Below are experts of layer 3 (counted from 0) of a mixture-of-experts language model. Rows are named router (the router's row for the expert), up (a neuron's input weights, with its number) and show model dimensions 0-191. Each number is 128 + 32 x the weight over its row's rms, rounded and kept within 0 to 255. Numbers have three digits each.
After each expert's rows: "mostly gets" lists some tokens that are sent to it at least half of the time. This comes from a sample of Wikipedia text that the model never trained on.

# expert 1
router:146187123111108127108097160085156134152162076140087143121178108091100133135079119154115187079116116140110154159149124082117165160136114143069151144162134150152089155162120117072122145123115104117137102097159124106112072192127137123098101149122157097138188144160134112141119128125134068077219028122205075193177098107133136119088147174154086142126201086080070107106162130088114072117136112114152155166163123107153144145112077146149095151117111136125157140070136111160110123133133178123156113078177091173212098157083116140086094139156189092116172142093111136159116107130115122135
up23:119137132178143117112098183125133134127162131094128135209130155160148125213124155154168103141150128105119125113186127102160120121135124086115089159100089137086056092179142170118167130075179083052155157130154141161141111128136073107130118179154114104084102153188077143141129089096156100139170102165239104160136163106116112100100117118151181122139124083107103144114116138144125117130184139107126129123132147145202112093072106160135148112076089148116099092058221183079101078102155138156140163118144046134122124122138097114154118139129098143112127092143146185104084134121106112077
up24:107132166103129047125137078131123167143123104141150137124129144105103149034070145142107128070145137120113096083109135122112131094098111196169143164129087100139096140082156159049218167133106109123142116128128164191091163123120142139111104135109123135122120096133156128167122156168110221125124128190138130156200140166176148155103130137164068128090064158106145143105127128162121122086135072129170137123124133124173135161127011143119135155052169167094100096158122105112124147144144169142139082140084184106123147120136137146063142085129126154160106134162126101109191126123060149141
up25:138125101155136071179137126138134126093123136151158086115117153155131113115082129088081128133138131103044134177097064139096114146123161115205198073135089120155099082098111185193161160150154114114125171128158114184096175125162119134139128143118113136118056179127140078101137113187102139148111188117134104096116138152140130146122127114135180180119122071066134125112084178071121168175191087108100139130219146065161049130173197135145084152173181124131131104131106111163090112156142140158134107115129166079137128116137104091109167109139105102106085147113093151129138133109129064143
up26:175116140106129141157086141060156081150154119119130096151097037211136113169190149149111150126137142127107132108095162146075037153118069119104139096063152149116141121081107135092141064110154130057137102140141152130168123148199128102064104147086085104099134199129111114117140163130171123120138171151158158058112116115128089135117178140173153124187069125092142130112084148121148127130146128134116093117103129115110094145134103149094137131108130111241123141099133148132133119130132137139132132117142131147152118102136090171135096109127225171095161139128148217151160201097132100123
mostly gets: " for", " when", " with", " where", " before", " after"

# expert 13
router:160150100093071127128121177078140080152106127087078123123103066085120133182119155099210150134168141151058153135126074081103139097124127112064134113097167157161123143163158126164116160149109116132148096103138136131122119140178141140089144152131124102149140143175061150110108178126134114104194076137149158129122125125155137098120126111125151171106137066111084175146107134061151136098133103103118114161205112058097190118141160166206058120151124113155173195163146148138104179095142161122144137111187125113175079117068170098085130128136147153038157147123120059138110127117112127127
up20:111147131058089162185124112037142089147166083086134192130126144109111144186143134104154167168131100130098120143166095162058143076080095133129152094135163150110101113143126136127159143148164107175127178116161167123092125137133127079157132139168120141113087116146169083097113137071142170111129129149081098154182149115173106099193131128114128160084055067173080128101140173147130055126157126216126131115122139054147117116116150128117136051128114120164179180159121143134058148103177068102127164132108151159196127116128134134112097063119115130132162175115109129141123118104129121172
up21:152125129124145100095069205135204148094085131190145120129074101133116147129128164125149139156129139133095167156105101153129128167145184094145170160141144147086125183175002131150132173111118122160134060045139120112079125125092120123123137183117157183108139052128122099126109164123136150120174158126147105135118140138165143084170101079144143139121156081151133074143132116155148128119156117086101076136137121131113130119119129158199185116064103134130142158156113099105042129126094189136057111109190131090166168134130122144090080087107124138123096109095179122164157120089100169128
up22:114068135132051166148123126131090132191133101129118091123160156125122154106137116058129176130069167104135125127161109059131129110158128134126086160128125176126102055160122093125125123172141069109116124202085103135140027138102155120096122151159090119096132191173134150196129133126087045108084111104111135159109104129161105080120138149164098154154134146170120122068144159117083130130120217155141144117123147141098138142129168134173157156107143111126090162177107076146219171156104151102168083155095114120127209151131151141180140141117034126110124134125137127160129108136123098121
up23:107170169095133118131145144116167136084097169170114191061094174137124116133124150127158178116120130146132113142064136133096127120133122145099152140136169146157184141170111175211104125155084101190118178095132106164128089105107160126145107162134116139134094155126090151137069138075116132138147156097108116154078162126096103103143115155194190127113146144168068116140115150126149096113153133117144099155071121095080132186128142128163137026156105133038179136087189088135123159100179121142115162124109167155021069132127110154144140138108134060106121126128170075116060128125099126111
mostly gets: "-in", " dis", "-c", " gen", " gl", " sh"

# expert 8
router:180192146130159147143141149108122130150160095121128166140182157132141096154070153125099157146096144131105138154106129085070134156105135143113120146098140150141093149093171155102114110108098115103138070147145103131106047157177168061101103135140134175109211155094131123072159108066142130088141080105131131177155123079105130089114030146171102147138122149168132111133207134107088076151137097154156080095132099076111182121125115138191072102098124102152118147060126117183151139123140122081111063148171125156128112080148105128098117140142225142133155115125172103158153155092160184099
up3:151174081119108169155106101095029137078146151150074121107129093150156123119149154097117119143085142144141085081077117153150150170148160105087133124102084129124138151104038180116139166149128098084083094113094127110128129155159127083112148086118141130127130134072101125113130160135089170134111098111170125127090122129143149130148181154128124144129181129190126194151137220129143071112118124123103066121191142139159125150150115196126113104146147113134144128185121147095149225149089096115102124136105159122109158127146132121134127133082122133118182097093151150139079053250186131090
up4:209085111068125112128157142159108126123095139151134135129125180118125174110123148184159164123141089057134148127081124128135130087126086134112124093096095049078103178138058131110105200150128119126135067131121144137118152104129128118132134118108093164064128146124217132142139135142153091138128141164164117169157142067147073141092150187091154103091103138113119108150102122146091147093182097084130072149073150165115126159081160116164141235084107177125105134132193127157120133126118145140144045185126126132100124116166187132069142112116157113136164173135071103170102141132152177129
up5:218140116116184098164068075126134113109150109142135160143143140101130144129062191099122051139178166149127135080147123114157088140140164064104115094169127128182127142118129121127101166168202114074118152086094117148094143129144205115119195093127181122169135039129118123130117091113136141134148122123136108118080116135123234129131182108152103123143124091147115156128110063040137124141098130127157111076112161117165129134129075097188090131120127123149094091122101124172175141152127124131131146105194132172168167124145135125108110122124067108122121181177059077153126124131103131104
up6:170146082127103169165133136124132120091143116142128153145118108124141130133029122113129111140104035172130141099139133162121142098134189125132127133154151140151081142137145130132149064124108076075170180098152141125164164145099128152081172167110144173192149076185133085109112105157089133092109163092104131063117044163074123155152164120128129131134163081136165149151132093155183130127136089150122081189118078084103166124180147124218159138135131116171111116125180166147082126181088088112156064109090083079121157152131128135121154151143104070056113139122139149106113112106197128126
mostly gets: ".\n\n", "\n\n", "==\n", " |\n\n", "==\n\n", " ==\n"

# expert 14
router:158132136108089126215126109117159067124140125103149182220150174117121115114153095123107144084126097127107125195137145128106126142151125132143147128140109200117093136164166142088142081161120114074162091121114092092072128122119177129066119128101118095107171175121111138136126106148140111041182116163099123116120165126198112082142120127119096131082173136126102116116172119106061127123093098089168078202173129069177151114155063149175136123118154144125140128091088094107088129081141147128170133046102129110166174107141076152112140135165188174153164127129079130174132145137123197103
up28:115155133097126138110092111154202107133125132107083155099152161135150159088162148160111051081132126160142143159138137085151141167185122122109151136111122144147107139122093130119115153134136126075143160139104160187155191151121133143138145137080183114091157177100185164118129085161091104153128114156123157155135109125134167151155125149109096123076163131118143139163120090127149198112037137130087129093114065148166136138154071131122090120147078082069095142158093120142083126174106116098081105171119225085125161063085062129127141165176115096147205094122139122153128045061116168103
up29:140157109128136126139164127142134100116135074177172098160130170110124110162088099132133115098186187054086120113134188128131156099087152125130149110152098100125115073233127108134136050128122122141132145128101190103132098132090144117176172136068152062212153167097120160143098099135076100105136159189129172124143200118169128081044120139126083107139141126138128154160108130132167153106109160128118108074040145170116106147116134121119139117113097161120112130129110140127139093054103146145158111153138159106145194132141120132169101105168133089155064192084174089172138122093091130139
up30:148072137130135128120100067108130138160125166137124164102157123214090144048090187107163096154041147091151037107132114124123106137107183149107148125106139109172144082105185179159124128134121118142102127122176105119132123156183122118170168100175150145137137107128160148119110153118143117182084140163115108108127172128144129130060184094088143127107114208139127096146139124170162084177129140135112137082142116131086154084063152085101120127204118088088114108179147070113141101129154137148131054113166129105124125024140110136156114139177139142129074121139116197106177128130134118118
up31:096106120106105144147154128123164127148132113170126150125177173109144127159139127124089099119095225125146120144130128090079142111072122197119156166100123128159129170077125101145076113122168121123131080132110185095108045196086172109139125145185133130140100090179076104130074173132154126142169139144138165068131182122128199099126106095147126142106109131110067133145130101140086117119135131082147133223046185120129119118082125031154159129184146095165116151102124104136138139176197118140192123122097136101092175100131120108167074110132106122071162127109145139138128159115119134075
mostly gets: " La", "1", "2", "6", "″W", " de"

# expert 6
router:104200133062117118117095139110160116137151090137107177144174086135153143141130097123129184134145163156054156169167115081154156127135166126149135206093210156154128109117136181105131141070105120145129055153155085141119125144169134126103065135109109161156117130111125123125116165084094101139189109137135133153090089118115101141171142115152137110077124097127108124139170151096124104162067125088118066175125150085128185094107146167142160138092100156056119119124110078129150165071105129157179157071153131103091110127083112080103102116221205170092122085134093138137121121103120202143
up13:150127103115137069124125144144098169154105128035051058139097108136118108203122125170132140123164132134138104165087172185126130187162146109080106107104125109135135149121147102141101150160148117123036086133110148106124123221142136138138132154134156182123140158121094162153081123116144165132088100157160065110145129113127138121144077118145125126123144129155080108163105130135146128143127149115154178144099132177127088068141206097133130147140183160121135107023073143173101064141110099137130014101139153148129155143120175129090117173108124137132116169083135132097113186182152107120
up14:123079116211171083158117116084062116159192137111148138131128133139120082142145139074113131127183115142130088109150115119125171079120106138199113127076163051145122097161138137182165143114178127080100165159183150053140151149128044116129142109090081089134165109187096178102067109127179091148117149118149136127095117121121114160115108106137106165054126135151100191150094129072128110144094199127109098130143162080125107113142182150146110144089153133125077110118175134177167125171119155195120146126123172094113146072170122070157090129139127135136178166106133118119130159122141105084
up15:160119110128109126116114120124100124158131125088102105143119121131147129170139154081132102089134132092194186101083022167108111139155121089058108140099179154151125136121161129135128141126146155125143020114141073106129100166115104175155103166079125140129137214136094171187073145163039137124110112168129196127156110141179159117060126101136157130159148106135196128146156145067130096172121098154109138135079143111118113129077152111137069108147154093172194079114169150129124129140098130156119185175092115152092113089114154156103124080165114107168094176134147117177128100123107169141
up16:104110121127109151081093202104108142109133167079107144116090139082139167153125128138149165155118091120068187148144134187086084124076051139145141128113099116075166139139106128138082127210065123158115137128168103181094063132160134130190152133123119155062075114150177138115111144112112081144164116094087140190146089187144164170132114157147089117101119101100130145130104185163187065176129142155150114144116126134122131130068107113107138174110114190135115149175116168115099140142169194100159115115124107108133075114129158180130146133158131117119144146152127095013155100118130140075
mostly gets: "\n", " \"", ")\n", "C", "A", "S"

# expert 0
router:133142113088133101082120127036146107133157121095147117147129098118103147134121053091166188098102129112150147174136078096106123119148114186129129240101157160094103073194188137102154117112148164103119098127122112081094091193166173154148151097089096147120116146087147129099091104142150072091156037176154132194103119179118123114151136152147139155118159142173093174096153106107127105120101098131148063106130133158119150140134130107174122141124115162151141147157114156136027149122133176140119083130129186118157089113101116138117140108159197094082150115114142109145072148140098191158
up10:114148117147183163176089075119119139197151083120145151099102125208147095156126126145126124127114108197081105176138125128081123146133127123104145137186117179090157153182144120135122087128130146146129078120141151143131125163101150117069120101091135104143081138137120161169115178078081111129110111108140052121105167200066149102076107159113146128197129157092143078037119173131137150125172157105134084164156116140161122065111142139100178179109147106114124141117074110199124128122158106123088095079100131107114071086172137088109105061159174135086161129126171157148156162164082144165
up11:105207108109147179148123163111146128159193130164092109132167080080082074100141111134105178178110151153128114128149139144106146104129176143122122138110162154160114124096100161129107159163102109122118051078180116140107088127076124147138160079093106121127129086131180129124108082159085125049080112135138137181127069121097107179054136163131077132083175125108207093103177161142103206115127125118150136135126088154130152137122139090126104169109129121082047107163184089124147158208158136137174133106127126158166100085108115154132069141095190130126078153195122125137141136136124127146
up12:120061057130115084137147133153122103183170154114129118099122122139127119143164087081123172097137133124059061120130125144069129104188120159075123145070098126108117179079123076152188127120180098117128147188205130112147143139141138111158149101127094099080074109127148111189145095142112119083124128101130109115142163160143126152051141110193094082147101068135091138147100102127126093138124163135178063099102130102168129105079124199136199130118171129097174150195161124148125148198156132134134130145097178130166109126129172143104109130110112186077149120140164149188112098129179139108
up13:131132146125118133136176150140123163173137174140084079171157078143149115201134124071181146125121160126172143036094135123159097108119181131130156163091096079138069056114161138124139119109139141148145139091152126127129047150155153133108125145049135100169114067105171139083102155105108093179176152145154161183174082170200189117126130193129095130111102144177087165128111111131128155136123124071085121150110123115128173142120143191168159080129135146127127107146128131125087123114150113144123120131076145124136101134128071083076130130136128144095053082202106120086128167092129123063
mostly gets: " was", " is", " were", " also", " first", " are"

# expert 7
router:126187136091171165086174152094210110082156078121111160176152098100143117165118123103151169130117152131136112165114103111100136184136117092104155120085165102171173094107123128072123121148109147130116130117089132091066123121144166126143136124162136105182179145109127166065073193068089149097162085124107107158102162067117068163129115175120128109138198121180073077074147147098119072101092078081153098116155140146097147124161182106125147142162137135120122078161136122141128155072153136148114078072123149120158172151111118100096138135128201130106167148106123080126087147122167214155
up30:169128084120115123106119172136121124132113142098047122161154121164148161161136077126176180162130127139074126122120115108097117125151187120134188115167179089103120098091084116143113146178137190111133099087146099124080133158128168125087134000123099117123131170120155081093159204147113145111155133088127134113164155138136127134208102125159108132086155081183133151143127173128139082171116204059107131139150127128188124105110122128111128118146107119114132098105128159137128075131124160070195124138168126128110108192167172062103162121152122089133096114130156122102117175036084112097
up31:134157131079158150115079176111184119131136141129163140098135133130126099151073196105172105148167113183118085070108165124150202078126138146124133135154115081042137142126095183088106130128076116175118127091112078099123061128136122117100123127122130177150164137128089100225117172147156202118170130107115085127124085099121235101117153079130147130153151228119106164132112162089095127144113153130126090129157133103107107146142116135125011159157126144087086086125130132115101130107126126142113100094108154192118125146128128097156143120218100132122118175126126117114135121134152113143
up32:111094128102102115179148105124179056140151205126119117194156144174120134096176124179137102172045128081141139123168153104113145107131156170129179187097128129149089059129134126095124135107176129051173139116110135113134125118108117132115100176134091168176133158130107110159152122063142132106124080190114063126151112142108115128063119177120106111118135134160115093147095151084118098144106150126121095172129098166172085128146130126111128131158115123155133106115086144158150103078105160109155113080039129116148136140175133077135133170147133055173123181141098243109085165155157113096
up33:082124133154174141062168203193131137162125132128182152101164128131139171094191114124126128161149144089101154119126142103197126098121122141227228161124100081130171100154092112117140116085120071181078099139090095171118097110098095096144123120189129158129102128108149115161069162091134171156148056121103116137128169131137070132134125143126131153094140126161135107127130188139141121124120109108135089173167105133119106122131128115085156136110127123116147134127155115156111189150142128169149087119097124137122127160112105115088103091082206030054114154186105090110125124100050124141
mostly gets: " In", "In", " July", " January", " December", " March"